{"n_layer": 11, "d_model": 160, "n_experts": 160, "experts_per_token": 8, "d_expert": 64, "d_shared_expert": 0, "activation": "gelu", "moe_layers": [1, 2, 3, 4, 5, 6, 7, 8, 9, 10], "router_score": "softmax", "normalize_top_k": false, "routed_scale": 1.0, "balance_loss": 0.00876, "balance_bias": false, "n_groups": 8, "groups_per_token": 3, "init_std_router": 0.00608, "lr_router": 0.00262, "n_head": 4, "n_kv_head": 4, "head_dim": 64, "vocab_size": 8192, "norm": "rmsnorm", "norm_place": "pre", "norm_eps": 1e-05, "positions": "rope", "rope_base": 10000.0, "rope_fraction": 1.0, "qk_norm": false, "attn_scale": 0.125, "tie_embeddings": false, "parallel_block": false, "init": "normal", "init_std_qkv": 0.0524, "init_std_o": 0.00883, "init_std_up": 0.0524, "init_std_down": 0.00625, "optimizer": "muon_variant", "lr": 0.011, "lr_mult_down": 2.0, "lr_head": 0.0138, "warmup_steps": 200, "schedule": "wsd", "decay_fraction": 0.433, "decay_shape": "linear", "final_lr_fraction": 0.0, "batch_tokens": 65536, "seq_len": 512, "doc_mask": true, "train_tokens": 451400000, "steps": 6888, "dataset": "wikipedia_en"}
Below are experts of layer 4 (counted from 0) of a mixture-of-experts language model. Rows are named router (the router's row for the expert), up (a neuron's input weights, with its number) and show model dimensions 0-79. Each number is 128 + 24 x the weight over its row's rms, rounded and kept within 0 to 255. Numbers have three digits each.
Before each expert's rows: "gets" lists some tokens that make up at least twice as much of what it gets as of all text; "mostly gets" lists some tokens that are sent to it at least half of the time. This comes from a sample of Wikipedia text that the model never trained on. Tokens count by the router's weight.

# expert 67
gets: "\n", "\n\n", "\n ", "\n   ", "\n     ", " pres"
mostly gets: "\n\n", "\n   ", "\n", "\n     ", " pres", "\n "
router:147097151161087119124185180097156110148095160125168140155091100133130115151109095120171101151172109122081126117097174118148131143086101113097099141109114122082135129108135142094100114135134119145107093092123114116140128153113155112149149127
up0:106093120124122103133123135117152151104116134147126116161125119123127143144098133174133133117121109158148073172098140134132107110121119121096176162117130186136141091164115123134141185109112137122125095097120076136126118099089167110116116132
up1:129117174155176164112134160177150135179126121106092131144137127141130125094139139109135165132147135184138108142143129134112141125118149137143101106094117118120174131124121136127115136114131166164126105147105148108125095124149170156140130128
up2:093145087109106117141092090113091134100138150134166138084108157113097136123109135113119096142130123136091134131121121108121150164095141133108134143114092173145133132110139067153186135127152143135129118140130146141130164109113124114135127115
up3:106118127165151151129093163102153106131132131138134120113064152142148152113128147137137141108121110119121163143144125099130100093118094161164127127135137138102122120152141138100097142122150102082178111177109155110141147181151098132119069089
up4:101149136131148146101127148121157124106093103138156096148109145149124147150162128171132170101179137096115101135125118117123092122097140183094104163154171142162108131133130104119132138163178092135072087113127129143151095158105119154153128115
up5:133139140162121152110145111150108156111120129136155135150150120099154145112108122121130106147110137130144114082113085121137167155156152160133120101137114084099131115138122100128117160106096098109078128125110136135113120088124149150143123114
up6:126128083088107122112099157088095115135149141166129138147121131129131105114121168150153119120113095116160104093161143137155113156126225133112111188119156118148097158162144068128119136128135141123104135120153155104079086144126101086147075153
up7:132131141139149128135172164105149178120119137147141149125154117107158130116154093121139080106129130185172113127130117104122110147171116158129150130115155118098112157126122111106147080129184153138099136108173172164109117134112154168055145143
up8:107104097132138076152107138143132105121160105135122167143086123145131115143130166166112142108135095130118132138101133082117127093083135155115139131113127143103128124142136118114110125132114091115160127092104105127116135154114144121109085126
up9:146088114147157147146151101157118098152118111126143096108145085106130116135179140170117135144132113147130128149135163127111134112151128156123162095114174153086126090122140154167161110141133147128164118128131089114181154174136117145140124128
up10:134132125114147132140077155109145116115160089110114135098133135143116108127145148114135078110104135137135154125138137124117108131129184104152141130126105096102140138124124106115133086117149102123090104118097174136133117158124101146156153091
up11:151120113131107174110158128176124128143118147140116135137153114095070141121127133109136152097138093134112102135079136156117148080098138171136153160157144129162121122107163165096115126132074158103145158116128132118131105163092149165148125126
up12:156150140116156142146119111158126169153139159100105167157125148142162138137136146105142144103144144121169132141149122136118130079118130149184086113131088126146121118134141198084111118110111132109131193155128129117163101096127157094090104144
up13:136124109138123138146143152142131109131110140113154106097124162135149150163133139138157111089139163157118091164082154078154135094122065128137127134113093147130127155157151095137098126120141128151189102122060115157098192117103136116154094138
up14:145141104122117146154115124133133157166132136134178134115120108134087126124139158118125111126096107145089146096119140126101116100144123150150169118142136191112149110154097093149144147140109134092181115111116074141121099125095145148120139121
up15:139159130143137128115128121149085088159133117164116122153171131117150150136132067110154159117098134136111136131153094142131086089112133090121117112079097115080086109173113174080175117147114130132106140111139133100111103152120133113132092140
up16:119158146180146126103159120139110107153128141128153138138080133081124149114131112091093106128104168113086120142116088125134140099102141127144103128154130154171134118117114114125117152146121133138132113153164100150130062157137125172074114080
up17:136100136129135142123134124123125129126095176122100121124154157119119143116131135118157112101114131122189098116131096124158091105142143165102171136156127123133131122118143105103131182112162096118106188137132095136085123146136127121088153135
up18:121130177158135151166100101105159122118109133160118151122122094128154135174133110102109169146105171100129098116143109114147112150165134103134145124120127109115148091143119113107117113157184128149125121158188132127137132096143108128093143134
up19:151136147097155125131171089085109123130113089149107118116118138137126107132160114103110147100104072121098107186109139105116143124122152064125187136089107123171098089123126111162162134128114110141156145131150152113120145146132091122107094163
up20:151159134155104100110136131115144115087096111125179118119123123087116074148157115142126144117164114128122118165110106129107161087112063124131122137156087103122122165097132120135169151166182141175150117130108142142131095096159098144127137110
up21:116149155110125144118082154148082133121131114122147125124127173132090120137131131135120115116176175115144088124140156139132110112121142094108118159129112100156130130119159122091135148112144179134106075124125115135132148105163101146127139112
up22:106147117053113143138161155099121118115147137129147126086149150126141078141122139101152101129125115154084191133111123114092095147130122138128166177134104106131149084133147086106125164125122070100069121101132123142092098163117125129082126148
up23:118124136123129094115123139178162078170073153149159128120124123100142107109137120087108153149181165117114139159128109098168116119100113133089111103165154130118162115142120122118134146134148114184114129148137126164134100075116155135135132096
up24:157094132094135145160159143102157181129132128121129097126150140140132147136081139113154164164157118118088134142121168155161119120126125126160115113157150154123160153125115103095156089140110102096127130145100139152098187128107194141116155135
up25:142120161153172115169132111126127129170185140158133070100137111137149167109143115164119174118114153138159110083088091114102118160114122144133153108111130147121148135147102147130119101104126105137122152175146139121150089089134134113105088078
up26:144134176138159121202115112159141119083086139135133096139145131104163129104139104135138132144113182125148143116113119141082076124148110105133109150200083093127092119147135132124096152164121136109129100140137119116165081124087145137117147134
up27:156160124124105129110109117113150144145147136079125175129139072128117131122147142066125145130096134082133098096171114154083142119168160152125117133123158124152143116139156128150144128151178103133114128118139100167139105125135117125156118093
up28:143124132117168156097111149185112130124134151138119139160110138139134138067127134120161155131099121115138076158135127112131126158130132139103142130138156147103137086172132122096126136128091163129176122135143097108068117095121119160111122129
up29:142126144088123118101137168146110131107105171138107106166144097160102119143140131088134128101086140124108093129092143160150150117061196098127116104129083104127108137106132141093160153125121147135126152150123113121131092088143131120140091165
up30:132172155153096100126177121134153131141124117108110123125135112148136148141098109141147132116132132144142142096130124135131147092101135148127143095111103123148131137118166089121105120093101097125124136112071156102127132076112093130182104138
up31:106131077127140108182139125136144159134153098108164108109114133098141112123091163114116104161169119139139133164166087156134120142113125115150173101116114139139164154111152150172100156120140109111151145127147117132149153150145100141140149149
up32:105120176092138162146093158168145090138118136133167154157126182166114145143128117127093119139072088127136107113107155132136123140121127149103121154132104091127111123093136141127148094120132119127079174103079099120066124090149093166077166119
up33:157145167120121157126172179109115124163150146155137120119080120139145116137130119102135131125105124075137108142116107130124208124101131170105094105091127160144116175126116160157131100159072140114101180127137129131111156131116152140152139145
up34:161097149130083111136156153109129120090106115130128134131128125123150161127134140128102137156122136117142094133097094098161105147122132123111133087129165106075138120126095131108122111114121149131158083122134110124144119147107162192098105127
up35:133139090119164137144130109135152114116129128108109130101130126131127089145143177145094161161125117116098157159141137154128109091171136124146111138117113159118094146073148124151127101161157129162167089123124144157111174173139164138099173126
up36:108110108148188137124123145161127123115153125153133107121120121109143142122157138133108166176148121145136146119113146140125133118111103141115122132132104149081118119133070138088109113102099107132140132123107109157122096121123147166127157108
up37:142157092130133137155158151111133146124080115181122142145132131122122127161160142132128128149143159162132163121136115157103156107117097139091127097103133084105128134150140129180132095146169169124140130152154101136105106125097097118125121134
up38:144185100112122158103136117108112133135145131136152124129102145135153118117146174130153149162158149126169162096130127115083084142062132110144141130151139190106143164162149143120121123110140108117128136108113095119131101146127143126118160131
up39:101141148102127128127081106093132181108139100088083088145128147072118161141138123128118143125104114159101137125189162111148104110119113111119048105115127151122147133097097133123170139119154113131128092096112129130100106133176092145135136123
up40:122173109108163133142139107124115158120123138116088137174158121105151159117139101155105170100146133116128147148153099142134116131135112112152129128124087146120124168117132179126151180129100114126170161112141157145136163116195125131098176130
up41:097162158154143147123123106132131142086171106139118076167174128135145138113112114142133196136148147106163114144169111094131141126109132129127106124138141069129132126157125181084094131157158160142135142132158150149138142112128121135152140134
up42:139129144118118138139151135135109133165148149108159174111106096115073104140127121099099111111128092166138106118146092153102137117144141130151126086104121136142108127063129141163149166124128136131172134140185114106157107134137127149153128133
up43:134145136103076108101090173153124109110097162129140100152130102113134104161147113099117136163135164150156136094135143171124150107080161132114173103167138154115178139141122129102083144144125120147161083119140151109132089124140106139117142145
up44:114128149171117131100124135105084131153084122104125161120158085118124096168130125135113139121114101147089068122117128095136170133142115118144095105108156117150125167140095111152157108127138156184144113132112115133120138117115151134152111133
up45:090082108117086127157131117128148147126100090131138096116128122148103078127163120179089163135138157132141132117148110142080126154134138141149116116109089117108132114109141142135188175119104102091120156138124096161081105103147161124127104197
up46:159110138119132117171151133138107162112119101144077085142159157158122171118105142158131166113132099148065155161112077141135175141148127115114146124136122154122097076157143122124130118105166113133162118154108113153168130115136076159145171117
up47:127103108113129158156173157157120159139151147108158148115158146091144140087129130111143107163083137133139118107102115082100065101152117125147162106152098170122111128096145114100120122106109100155124150156081100166101179117139125106130133119
up48:144112132143168138152119114141102172106124101116130188124120151115087125106122161132151119131144146157106128108161153144132162125148153124116158107128147157150106087094155114150132099148120132096122158126145127071139132114149129167065069126
up49:173156151114110110136141131139120156131108147106145142125159128138118115143182122136088169169133185106166134093133132157131115118131090124119143143153140108148125115144128143102137129126157154120117157162166116090136114143204099095131127118
up50:105125107104098092087084089089079118117141077123130080157089136134124117108119138101106132102129110147146170110117131106126142132085145150133161122156147095127161120141144128114124132134106144091141109080142098132113135145106138096125161086
up51:121137121114149077124117062134130137064147123100122191145122118125161113125100175136152124185093115126099152142154117158156113149167127098137160123145147119112123145087102087151130111075152103160109086104132110121112139138110128140135123122
up52:140159164163095090144148136164115139132103134125123102118133141172116151095146139138125128122158127150095126102147132152137165120114143098171141129163124106133105141173137167118129093138137149108151145124100099098135137163117089176125101121
up53:168111129122120138119149125139105170115152121091143109117099092091167142148138098139121177137107153100133111157151138166142112160149117108179087101095089098151151130113128167111109139119112109150123188117129143142123201169164184119152099117
up54:097157178116114124183135135130125113088133086154160086128099127126159136120119110147145161162130147125124083120138174086121115143126112144129053165123125140119119164107135138087094161164114088109160158143150158105123125122113122104102134136
up55:160138087131157118145142132109111111090119159137136115124113101143159163094104108161156152078138081089158162164151136144154109126113117158133114150132113089118080102152149127139098148134127098094119109190169153126127092116115094122108110138
up56:130059107106158144151145130146118138104147170141126093174116119154134132166128105142174133141135112118122107120174131117157120135150130150160113089147137087126093104167123117101132151079118091128139148128146103140160136141108119153114125104
up57:136129081146092130158120164099090126147157108131083106131111141114197152136111124110102139090134101124111139134088117153129158154100081132137114156125121149152133183128116115128131116153085096097147134124123127162129122099133135131095092131
up58:113092153114120111167141159113142131109138153118117087070148131106122149096141111144154149127105109135173101141164136173140118139100114089142160110102137157161140116145104181112088164141126114122122124146090148116135144075149114092148137115
up59:161136137168169166105053131100135172169143139118136166113112145107081169100102165114151116095091100110115151128136125152153155120123122174137099133121112131155139089129163115117145111106106123110121120114120133117118146174150137127125144076
up60:145136155099093106133121129108115119120113125135113106090135127091162089124143083171124176113146097104146086170120130123140161142131126130115087142117155121120122105150124117087164119156119137158121123079146170090101160131097136134152122142
up61:142138133124098148127173141098099121105140156139119106131150150173159121129096099191121167151189141135120126131101123118148164153153098152153117157122129160104116155163109110092130143117110120188106102102115105118128132139106149172113140141
up62:144096123161128136142163114160157151152092124126122113129095103145123116098170096172122135168152117149163118116134110110116161116161144163129154102099148142105170135128121139147130097109136141095114169104153114117163124155142134172120107119
up63:073135116164106122099092180150157163115108137120141133113123148127143143176115122134128095123071084096144158148153097136093110129112158177134145118123113150127102119088126109144132118177159117134125174125121133145075135129114097116085105097